{"n_layer": 9, "d_model": 256, "n_experts": 128, "experts_per_token": 4, "d_expert": 128, "d_shared_expert": 0, "activation": "geglu", "moe_layers": [1, 2, 3, 4, 5, 6, 7, 8], "router_score": "softmax", "normalize_top_k": true, "routed_scale": 1.0, "balance_loss": 0.0172, "balance_bias": false, "init_std_router": 0.0231, "lr_router": 0.00145, "vocab_size": 4186, "norm": "layernorm", "norm_eps": 1e-06, "tie_embeddings": true, "optimizer": "soap_variant", "lr": 0.00379, "beta1": 0.95, "beta2": 0.98, "batch_tokens": [65536, 131072, 196608], "seq_len": 1024, "train_tokens": 909400000, "steps": 7351, "dataset": "wikipedia_en"}
Below are experts of layer 2 (counted from 0) of a mixture-of-experts language model. Rows are named router (the router's row for the expert), gate (a neuron's input weights, with its number), up (a neuron's input weights, with its number), down (a neuron's output weights, with its number) and show model dimensions 0-255. Each number is 500 + 40 x the weight over its row's rms, rounded and kept within 0 to 999. Numbers have three digits each.
After each expert's rows: a language model's description of what the expert responds to. This comes from a sample of Wikipedia text that the model never trained on.

# expert 49
router:578576516440400513474452542499453544502545510478452541545494511477484477521520548483542487512480517442513504495544525533461519508471523516492526463509421565505501474506541536517508406502467520514443455533558517540516492533444540606446468514559570465493577438470533435529577485493446484498494466480469534476528466481497509443506477457512486475471556495477479451572452481432451563518443556548451498528454485490527499505477479541508508524510417497529484587450526526492411493500525544472464518468473470540506500470589515541529502509544446546528528472465477526451578450562421544540570498516537449450460478513470480510501546469430466477515543537492554588534501469583469517480436589475461435502545582415473484441545517532519508502471549483560502510545538506458500519512454464
gate0:426507476479393512541577463510520478581537515477495502456544479458515489506491522425506541464496578515435528544469552487480439536496524525462430484518471437565522501456508525438481516497534508475486554463517537502423422559526466450493528515572475583506515494427486527488479532496476406539451529449515536484440462417455433515440457508489507552528478516505543494496497471395536497452461479555496492501468476543477543526519482483488413597532518551528511516504512511513549502488471570465588541586505513482502507494508497534470490429569488494453581528515488453475560495503460536505503546500440518476553527534500530459556502524496446467508494472505550486488468535409551538548542563507465504519567494472442446502486440458507516519571561515562509487460561462530421450496552452
up0:533510576466574489528494609448537435454496468506563394511619495483542443504492538503499452460487564395507505527480412505441415519541469483464482498517467546530479492481463507497478473517553398461482528473463501514520501486499552437493457494501491528479519536560551491575514443492533520484527541536541533593548498513450495488532509517497480517527485441611468502455523449477484445560473514489474488470544466502504513504500542477479530458481527539520459499466528479485519466486504491520474513460526505461486481456426516534487510531463473479589438492477416530542517560575491540579519494535472452428490478466550485554416556468539492454531475462465484463518459434519498489406490492586503492530510486467522539540515496578489406471445488524501469540491523549561460516523516428
down0:495533506497493472418477547539531553487491417586538500493545595470490508488409504487508480450515483590490482440612482447462499485430521555529465521431553503486497585536473509471508520502542494481523518483509523468519550518497554470564510474590486573533422510454499527555473464498425550499515523509493521474438451471572473583457501499473478488565497496470478539488459495477533530469516512591492476538500504512530479545527497501493503448522555451491410488497580519490490586504396507506505558486491458570465481514432454445518562512465533446511490523566479445478534429496491468501532542518477553465516538478490363480549489508480456568468516497541497439462521540431490523536467518534537458434506485530514509443518534454497398457519498464463455546546519530511496503484513509
It responds to: Subject pronouns he, she, it, they starting clauses, and final pieces of surnames opening a sentence in biographies (LeShan, Olaf).

# expert 53
router:480524429440500433543541495533565440539555457485521449501557485566476456463522479470467491512546520468543476509611456465483462409471528482490556503539494516511516491511492471550507496525566561569513494487535511503470536519542563427455556506468551441507471476565579486462577444499553521476557527445538528478497520476486470483516522469432462513501455539482450475531515484534489487419432496557504502462556455527566493485509481472530495433436503565580509466441550498531474489488523504445487481501564539462457466528435481510493552504515495524572573550505489423440511471513543516442454532514432494528457499483475484567474558551505498544521488494516478457472525483510521455501500501470446546514546551580450544572445432507431509489451541401466406490460475498518426531541547496
gate0:481456542533537509515524514537512449433397545539529518506531521507480516476512511504539503521510482495539472525472515478517453503474472434555508487524465439564537527532482552543622540515459455528462496474535453497435577460504508488453549485509572562500524506477569515483514492537496466518450509464464484479481469507542460502459554424530534504484466533481505488488499548548491505505504518428566438512598434505508490523535533513487432461504529514462518423477523467448494481406431475456520483433511569453499461553498595488483442485532508505442465558523448515433523547487539476524498554528408587512489544499540453507518517531472573506554488477565547481520532485524451497419440464583487534417466469513477489517526461445457649532484496505496519519519571467469461427482530467
up0:454497442521471508508474497507456523471558464445541474504467480473499535516563460451470436553472522470514579556519479510485473417522527541500571565436548565484468532514529436460430483538488501469529459592501527461587496534472454466606416521477543485476436508488517461554454553538479506465457427532555496491490537550448561512495500551481483444485545529500521502436549503526443535462506460428469523482487511471477479563455629417484570536526508504559507537535438506538500503503512503523465457511504505494481510453540524522507449499488528553478513485520456427601495427522448591480548476494602525529482491591533513516472470490462485487518458492484483425525490465511554462492517482534461541508520585496485484466517517526439460519517447416498451434462471531493491463535531526
down0:507492530446454502544440477513499471480523503423427485438461458542440504482480435451525550529509504500532610489523573528481447449560547525502528476544484503525470504476466490524498496501549498469505414553542453487511541543450554466527559439532433358460422537526475502487529472448492514550565452470474564429467541499487585558513488477472513487421468513470469539482477468508508537542514488487499481455468474499497477576542511504487529574496504427529490457536492550498567535598513499532466496432477573536436483446436502534580471528484471512504493530522454527511463510543474504515536581485529502478474476518483464516477470465459539514537479532519467562559425479493535553538594502549553562517563543457516488459565469464511464500485527399506487523479500448522445534501477443
It responds to: Single capitals and periods inside acronyms and codes, such as HD+, DVD, NRHP, TDC, p.m., and asteroid designations.

# expert 45
router:480457510415521502546456542494531578505480488512527528532541528504596512441503453489508501434514538497502569532551455497534475556485496504523563508531589532462494481526489535483489543599484499489477547527510503524460491540479561466542479520560481510487489613511551529496464485463497605539541449579535541436458457507514438508557463541554496527446512471467471496485473485466546511415460533460505444533487502545581410444533481450483454519492506540504549494534449503483471515493483538436507517443588484507511505561518517492502518490522525449436588583501448579528469576577463498538479516513536433498438456474482514466527415489467516511452532439558479480536551462495487492384451496404532490525499539521502478517513550480490469502512481430461544474456509516452453500446494518
gate0:446452440517556440501503550486535484524515546500453522540472480505553472508566487485500447457514504526511581490505492471454552487547479544500517500515471494541504548557497480424531479486446521522451467590509493520527519517487461494445441575499497492578506499494369382479477462581518490479496433485457496457464460512559505538568520455445511495453459552514451510486498497572557483453452465495523484535508561500453448492489533531465497503504508483523503525498537467571464509505497474516512539469389543511537469479507505531473546571514536493433534491495508559535536526529598471429464467564463446450522571520532409417465515511512454425457516454537509541569571487569489398502443506536527507473552453473473421503544477563532568512464505482494499448480457500523548532496469513
up0:503528418602535444459568501527554552445463464514480449470467507496506463483539445488505522423503439569553541511512512477519554472494461555558554537498484502496469544457507520503511511520464525470506513437603532466494527519498420527518507621548486516509531533467446510481483469455519468490399446453490438477446527533467510461535474493494469573525471546509538518489504482420519511502523418479494458435475507516492518445546558422481490523506469503519509476509524508495450556550480545485451540521418519499492497489517548537507478509465510480363511473477496480533569488500474561489473512502501428465490542559519512444518441501488509490537504422465568553473487462497441410493503488495492572502473527477479471502464417528587459531452486609566456500534493572520463482519472414
down0:482482469475537429550524565497448533502482487502586521564528523521542464431506568491466495467543501534446470513511494601361472483469510463477490538557495499505481482580498464564545557438461516473447501456455517565467591478509409498502478556547475542527524448588504509545543579503445458547525522458482536539538471430452515498459477537485500503529481487472525449537456533443483488470477455511522509434539484449505469483447500443492519526509463477465517520490493480538536504539483501508541475453512484494465555523426518520533520569522447500416500510409489526476543530509509553521547474443500527483432540429467482518511521427510550463429490476487607493485492506537535464459551446538532555500447502523513488557503481630516480517511483522458413500500490566543530517435455486
It responds to: Word pieces inside song, album, band, and place names, such as Sun, Green, York, Battle, plus the n in didn't and hadn't.

# expert 6
router:462496548524491484483485531468448470515516523539511528423536506510544455514514484439438568551536470486554524473498466502497460538544530487538431491524535525589424485473521488491508524467558485520539529466424471562502567530470517419475496537493454541530444516553521480468545500479568524426522490442469453526539562538471571434487470489465461590536485547508597546530547474554575423444483559497428511473536567506538454565505504516551490522467523520496498458502475546514535487454531464595510533529483483436464446485501461454468546539509508510440470508487526441461488547519541510488525567517449491530532393491502543552413534481505569466444468485497420485456515523443479532513498535471482501501474438467533448461477440425462448510567445425525437509497493540519556496521507550
gate0:448532535457491504512530441430526513473516480477493491575527496467399554478462476456499479484546541497571535556451468499489494515489527545523467489481500442535516448534469516465574498543504587537533492498484555488538588536540519488527478418498492519464406455541547548565516546446504481539455552446440555469510486451534482465515433451479525486426534481463519441593477428482541484487556502487485484456590489495466476495494547512619574533487579526485554541473539523542581466500421514509578446424513561462478489517549516532488585461445558475498619453463552523516570494478491503475432455426485551500546475522511495496457499487516499473529525475546520504475476454495535502540458484505484485483457536485485532481456493460513479448415451491513470524501429511522487505489506494
up0:499503500511481448513411522520503494497492496477499491417482507493524478540510497536504500480528509509446521473473554540534519557528460409507545514469486499515531498462504492532435549435480458454409508513538522534485466533485448573444473522525474495580553504504425476425460529471501488474516525516537456476515464509495520558549526528469451606533428513510419612457607518516420505413479476458534558572478486545570469493506550500502437506570483534487446502519466529397485514488545446491520561537505439521433499515450472491543464534422451468503467556506490452492445495490477473466540500525453424493475539471478573555599533558516487501472525506432546476530464521476476493421528505461515511553541456517578473525484465536512509542519515519502569484472517462511420451488480583
down0:463474489520496494470459532501537486478485555457507508503486494515570589600439548501518470467495506539479553531518549426482537555558476495487517505465526509497507488485453516528529428485483496451583524520488470504548463461539489541487490470567526488495544516437509487539590450504535442495543554529457477525489467588532507496458470540466542512477486460433424469384513454492511532410514484524467534583471456490501534531505534574424472511531454375456486528457515498519460521491508465548506505485467514481491439524519479514486551462443454500564471513465515524522557466496515516475537535504573608505419502554552474546554413452529551514477517425433511526532479482462501535559480548501481534497557533490548541410538464546479439447458471433488552514455508505527459413533504500
It responds to: Opening parentheses and brackets right after a name or title, introducing dates, birth years or glosses, as in Willis (1882–, Bad Guys (1997).

# expert 20
router:513529446477547556566491527547428501570460519549456456454502512435496444478481462493465563493483572557551474484464538464459459511478419496551423458552457541461487447422555476433569518541521389529513526513473438523477595497478491517545539410539560526516562534537494551527559454430448451466557471455474439576526501562456524479537559476480515570489496528570464501491534459517509468482444560501512443450504512537554517544497567466489470504553481501513568504524473465474506517487552487516544498558556490481434468490485500466483499513479494546556489488511487518465487519616486553475492521441460516488513451458476491516454519568499526469484455501508559480479482469505517531413469515506445456492548523471506545522536451505481519440441464457485505434499449479573484531574480530
gate0:413494401477457489579427478435488510522503488505537390455499555543468481513511528518437498487545466423542587518458553525503442440498521484504565515420491511496511522511553562504508499512513498602438549508500552517533547512525577580494418529461541494427496489526482525425451489521470531511498607563487485554445502482579483534524434516472458533506550506498494511490531493454514523502457437458508443475527468450569517503496452506493511454555504468553504522531500496493541441471399497506512483502495517493544557534405519509476482455447449439599519485483522522467473553487485529499511481507541506439477488466569433492548477485527540530445409587430447539472427515535498491524491528599515548494495467506537458479462485507479541494507500507545533511483521499548515486513509500
up0:537505522557503560422561548478531517508440554515465575571546482495514463487471505458474473507491468564480503487510471446440540538500452513476465585496497470481454444503459483440496462496524481447541420550459464449437409449525487510508545488408444500495473516496483484486469491439469501511525545449439530430545477546423531483465490503547564451474488497454489457524494441592361493541476515481534536577451569518447447514508583479528503580491497494494535492512453530503439553509576518503489475505520488490467441487581553469467495583495466515521472461466486507525486499512538491493550549482514509570512475523512499571459528567524502521546487454511533576554518518419467541579469590499562409508537496526469552525500466465524460499518523537494442446466526509486496536501517500
down0:485552470481484511509524536475479485519573494530472443490504465508491497494490504488454532452496465527525518450558498544500437540549480531500520488473574488541502503510460538456444536493456485496444450444449450539506539568564481513499528507512511518370500537467468488466489573438560474560458490492550529493545497508544419482537448463584524546599477535598522497503484529520467519494488507459522440542558489466481582457527569495485507528441452506546512539490492471486566522530480500461471409419489451444502522468504519491547546415511513524493551495527477505496535590539491606481522555545493404504542418494455441452509560528505508570547450497465490455486507463507527492508474555504471490411485462465473436442515570488424499480481491531498448535514464442610529510534495454
It responds to: Capital letters used as variables in LaTeX math like U, O, M, plus word-opening pieces such as sub, opp, dr, cl.

# expert 30
router:447484446502557534499505522525497481502473527516524402539506483544504457460494516506506433563461505560486483468537508530556519527423494480488517486498577504472512446505509516479525417545503587426474590469495438474528509464475531445436441423468556587582496515540548500482531535487489535555505574497500524468447487506491500456514564402559455507557432495551391486494499489447521523585508517478525442488502504461468467517484455490456521515550509441455488517469424539537458491447552531495569474505494539481448512568495457539497474472488564558522520487499404582428497461496480529504468490593566504478473548489487491413511525559535455591510445519472523485464529462430469496504451543511486486542494493494519515490498476483538480486501460508571497531524550503484510415528487594
gate0:504499498500427504470528519398535411517476485508523449499540488525460451521550509535438465501520529484547456440487477466534497469491540591457514516440572526501527546499452550539476451526525515458502568545456556510476478459483566473489507461465529440560447520446465527558490558593458505457471458441573502461467544531470498485514518498499482497476449476521507508458550538483435454544506532565530498445576510582450584413510531477504490469529537491498516472525481419485528440580559439452476477528506484520592499472538505490546532507512468523443540454512497510469436521553503529441495473528548537535435538538409465555508522523499468566549446491491494542558530442428526488427510465466542448507481448511507493506508545493512506495474428491558476486553474434487569503590555521
up0:481482466557485484515450548454507486474452492525510446509554521489444529517578561535489447480497502532476462438502512507476559449430586527490495481507504459594561453468454542521581473512576452474555506457553507483512467475449510455506507535464490427506487448457500518480462578584454498517471442521607501492506494502444507558476455442474499528526523447515477500478453549442528506484498521459489472538521476517466504466497468477476577547514527457540527483570545458477556486495455492443498431460569468524437486581518516480569543485466516513465539570533535511478420521556465505480508520499524524523470479498430460547493540464524522529563494532545477530580517518474511498582490449450573560505527504591503418443430496512541505463459474483518531460474510400451484529613529532
down0:472498471514486466511471516534505435421567512474446422532523447517421462528454507454535424444493520491484518479504431543586463520523584514542581541500585483479516476581466484508466476534479525513498529507513521556521500467455562504493481455482543465531569430599459526479512543421486476464461498472556498511542456484451451391548528406507525520531466546465477557489475549499440429503472590499529501445531488509437487542476499434500532491497470572485473482495493549464536458524456475469485489506506585553477495537549582511478462479494540485478490524530560511506436470437442476487539535524544538471473524482467532521514518556562497534603496504499446505460502436504457465484512506479504450489512476580505457574499518451494444525545427445579518550524515471484527523528567501
It responds to: Short stem pieces at or near the start of longer words, such as Cinemat-og-rapher, S-oc-iety, Mon, Pol, Stud, histor.